Experts of a small language model.
Experts: 64 experts in each of 10 layers, 64 SwiGLU neurons an expert.
Below are experts of layer 2 (counted from 0) of a mixture-of-experts language model. Rows are named router (the router's row for the expert), gate (a neuron's input weights, with its number), up (a neuron's input weights, with its number), down (a neuron's output weights, with its number) and show model dimensions 48-95. Each number is 200 + 20 x the weight over its row's rms, rounded and kept within 0 to 999.
After each expert's rows: a language model's description of what the expert responds to; "comes before" lists some tokens at least twice as common just after its tokens as in all text. This comes from a sample of Wikipedia text that the model never trained on. Tokens count by the router's weight.

# expert 30
router,182,210,197,229,177,201,199,231,221,192,188,164,207,184,212,183,195,169,164,224,188,164,204,196,208,212,237,184,196,186,197,184,218,206,199,232,208,198,225,211,204,188,221,197,208,192,187,195
gate0,216,216,196,188,230,200,198,213,226,170,198,200,214,216,190,145,201,151,231,196,211,187,251,218,178,214,195,216,192,194,201,188,211,175,165,190,199,175,171,191,212,235,207,219,168,201,229,208
up0,206,210,202,200,215,192,190,207,227,186,219,204,215,206,199,148,200,122,211,171,209,184,212,221,183,202,173,196,196,211,212,181,229,172,166,191,197,192,177,204,226,235,212,230,165,206,195,209
down0,194,212,198,168,175,207,197,189,204,189,220,179,192,171,198,145,176,165,204,238,179,206,197,222,207,179,194,215,204,197,234,203,176,206,218,191,208,205,238,197,254,189,199,208,195,203,207,212
Capital letters and abbreviation pieces after R or N, such as RCA, R&B, A&M, plus country words like United States, USA.
comes before: " |", ")", ";", "S", " (", " States"

# expert 26
router,192,187,175,188,197,208,207,143,201,194,207,235,186,210,212,193,184,206,194,187,203,205,180,196,185,174,188,228,218,206,213,202,211,178,197,228,175,183,219,208,204,200,191,202,154,208,167,194
gate0,235,215,198,175,178,207,177,204,211,171,201,189,196,228,191,191,170,240,141,182,173,190,200,161,198,213,218,238,216,186,209,192,240,199,201,207,198,189,188,186,196,159,147,196,190,182,208,203
up0,194,221,205,182,227,214,188,189,182,195,203,221,173,183,189,208,173,197,186,187,182,166,208,172,191,235,206,250,190,207,212,160,168,197,197,196,192,229,204,208,197,169,159,191,217,179,172,188
down0,190,222,230,189,196,211,192,196,224,195,205,204,210,183,226,167,177,183,178,225,169,189,197,219,184,198,180,210,242,208,190,209,221,179,173,168,221,175,193,181,188,185,175,191,217,162,195,192
Main verbs and particles after was, to, is, such as made up, brought in, used, became, released, split into, particip-ate.
comes before: " to", " in", " of", " the", " by", " on"

# expert 60
router,173,153,186,212,179,231,177,244,213,190,207,209,177,189,197,190,187,216,189,198,220,186,221,207,221,178,191,188,253,169,199,180,231,228,191,221,183,178,231,215,192,197,209,216,182,188,187,184
gate0,214,214,185,226,211,196,177,169,215,197,213,229,197,202,222,211,220,197,160,213,210,196,208,165,213,193,191,196,198,223,222,205,186,193,185,239,203,227,200,221,223,214,174,192,194,167,193,206
up0,201,221,217,206,188,213,188,215,172,203,218,174,211,189,232,176,212,196,197,161,205,188,214,206,189,191,220,203,191,199,236,190,201,198,220,184,208,209,204,207,227,150,188,181,185,208,208,206
down0,223,189,214,189,219,171,211,217,204,191,175,207,194,219,241,210,173,179,196,188,209,208,175,191,196,195,191,218,181,204,219,188,154,170,227,223,182,211,200,175,229,210,160,163,223,228,190,232
Verbs and verb pieces in narrative prose after to, was, he, such as released, won, made, willing, seek.
comes before: " to", " the", " in", " a", " by", " on"

# expert 2
router,195,189,216,188,222,252,158,183,162,220,207,208,178,178,207,196,199,186,195,210,244,243,209,161,217,181,219,190,232,230,224,182,226,180,187,223,189,209,206,200,221,182,207,224,203,192,230,185
gate0,197,199,215,187,195,206,177,194,202,179,165,218,210,206,208,187,181,229,216,205,193,164,184,197,206,177,207,207,222,196,222,211,220,232,188,178,220,209,217,203,205,180,174,213,193,175,205,218
up0,163,172,187,192,231,195,176,191,176,165,162,200,216,189,213,161,192,243,221,186,205,208,168,182,227,202,210,177,231,206,238,222,199,205,212,189,196,211,163,181,205,198,205,217,169,185,214,232
down0,201,211,190,203,175,182,196,195,208,199,203,186,174,179,167,242,209,198,204,190,190,181,209,201,213,213,193,185,164,219,168,206,184,202,182,197,215,188,177,197,190,187,194,201,218,218,211,174
Word-final suffix pieces that complete nouns and adjectives, such as -ions, -ities, -ations, -ing, -able, in reg-ulations, suffr-age, dispar-ities.
comes before: " of", ",", ".", " and", " in", " to"

# expert 10
router,207,244,200,183,186,160,177,205,199,183,200,209,192,218,146,223,174,186,205,215,204,226,217,193,207,235,182,220,181,198,190,173,213,198,197,205,201,194,175,170,200,207,203,224,211,212,211,220
gate0,189,232,197,208,195,194,169,201,218,205,184,197,167,176,223,188,222,163,217,184,182,178,205,211,186,189,190,186,209,169,205,220,192,172,150,174,210,226,202,211,195,220,211,195,187,229,201,205
up0,175,213,197,175,199,220,210,223,197,191,178,207,230,234,182,181,195,184,226,220,213,217,159,225,210,207,211,175,177,242,192,202,231,161,195,217,188,204,233,213,161,168,164,213,211,199,244,185
down0,219,226,161,198,187,216,207,205,188,188,233,202,221,170,192,185,151,160,203,194,201,239,193,215,192,228,216,197,147,210,237,199,201,193,187,216,219,193,195,177,184,210,193,210,227,216,202,196
Space or sign opening a numeric table cell, especially vote swings and money, such as +46.0, −, $, %, ±.
comes before: "1", "2", "3", " |", "4", "5"

# expert 18
router,174,204,200,208,161,184,244,228,194,219,201,215,172,201,193,208,186,217,181,232,207,218,213,198,214,201,208,181,174,189,222,224,179,189,177,237,169,197,197,173,214,224,184,246,213,174,216,194
gate0,214,224,182,184,189,203,176,210,213,223,244,201,153,228,212,186,217,234,223,207,189,192,223,213,211,196,198,190,197,177,211,170,192,240,204,188,214,178,204,209,193,194,166,169,237,149,185,226
up0,192,220,190,170,192,188,185,225,203,225,244,177,141,220,218,169,213,217,243,195,170,180,200,216,183,150,189,197,180,188,207,183,199,230,213,219,194,167,209,206,202,201,189,183,215,154,165,215
down0,211,179,238,173,179,203,228,235,202,204,180,190,215,217,193,200,156,229,194,197,177,217,240,202,195,191,221,201,200,154,191,200,193,195,196,207,233,183,211,164,208,183,238,166,201,235,205,223
Noun-ending pieces like -ation, -ization and institutional nouns like Institute, Centre, Cup, plus Roman numerals II, III, as in Grade II.
comes before: " |", ",", " of", ".", " (", " and"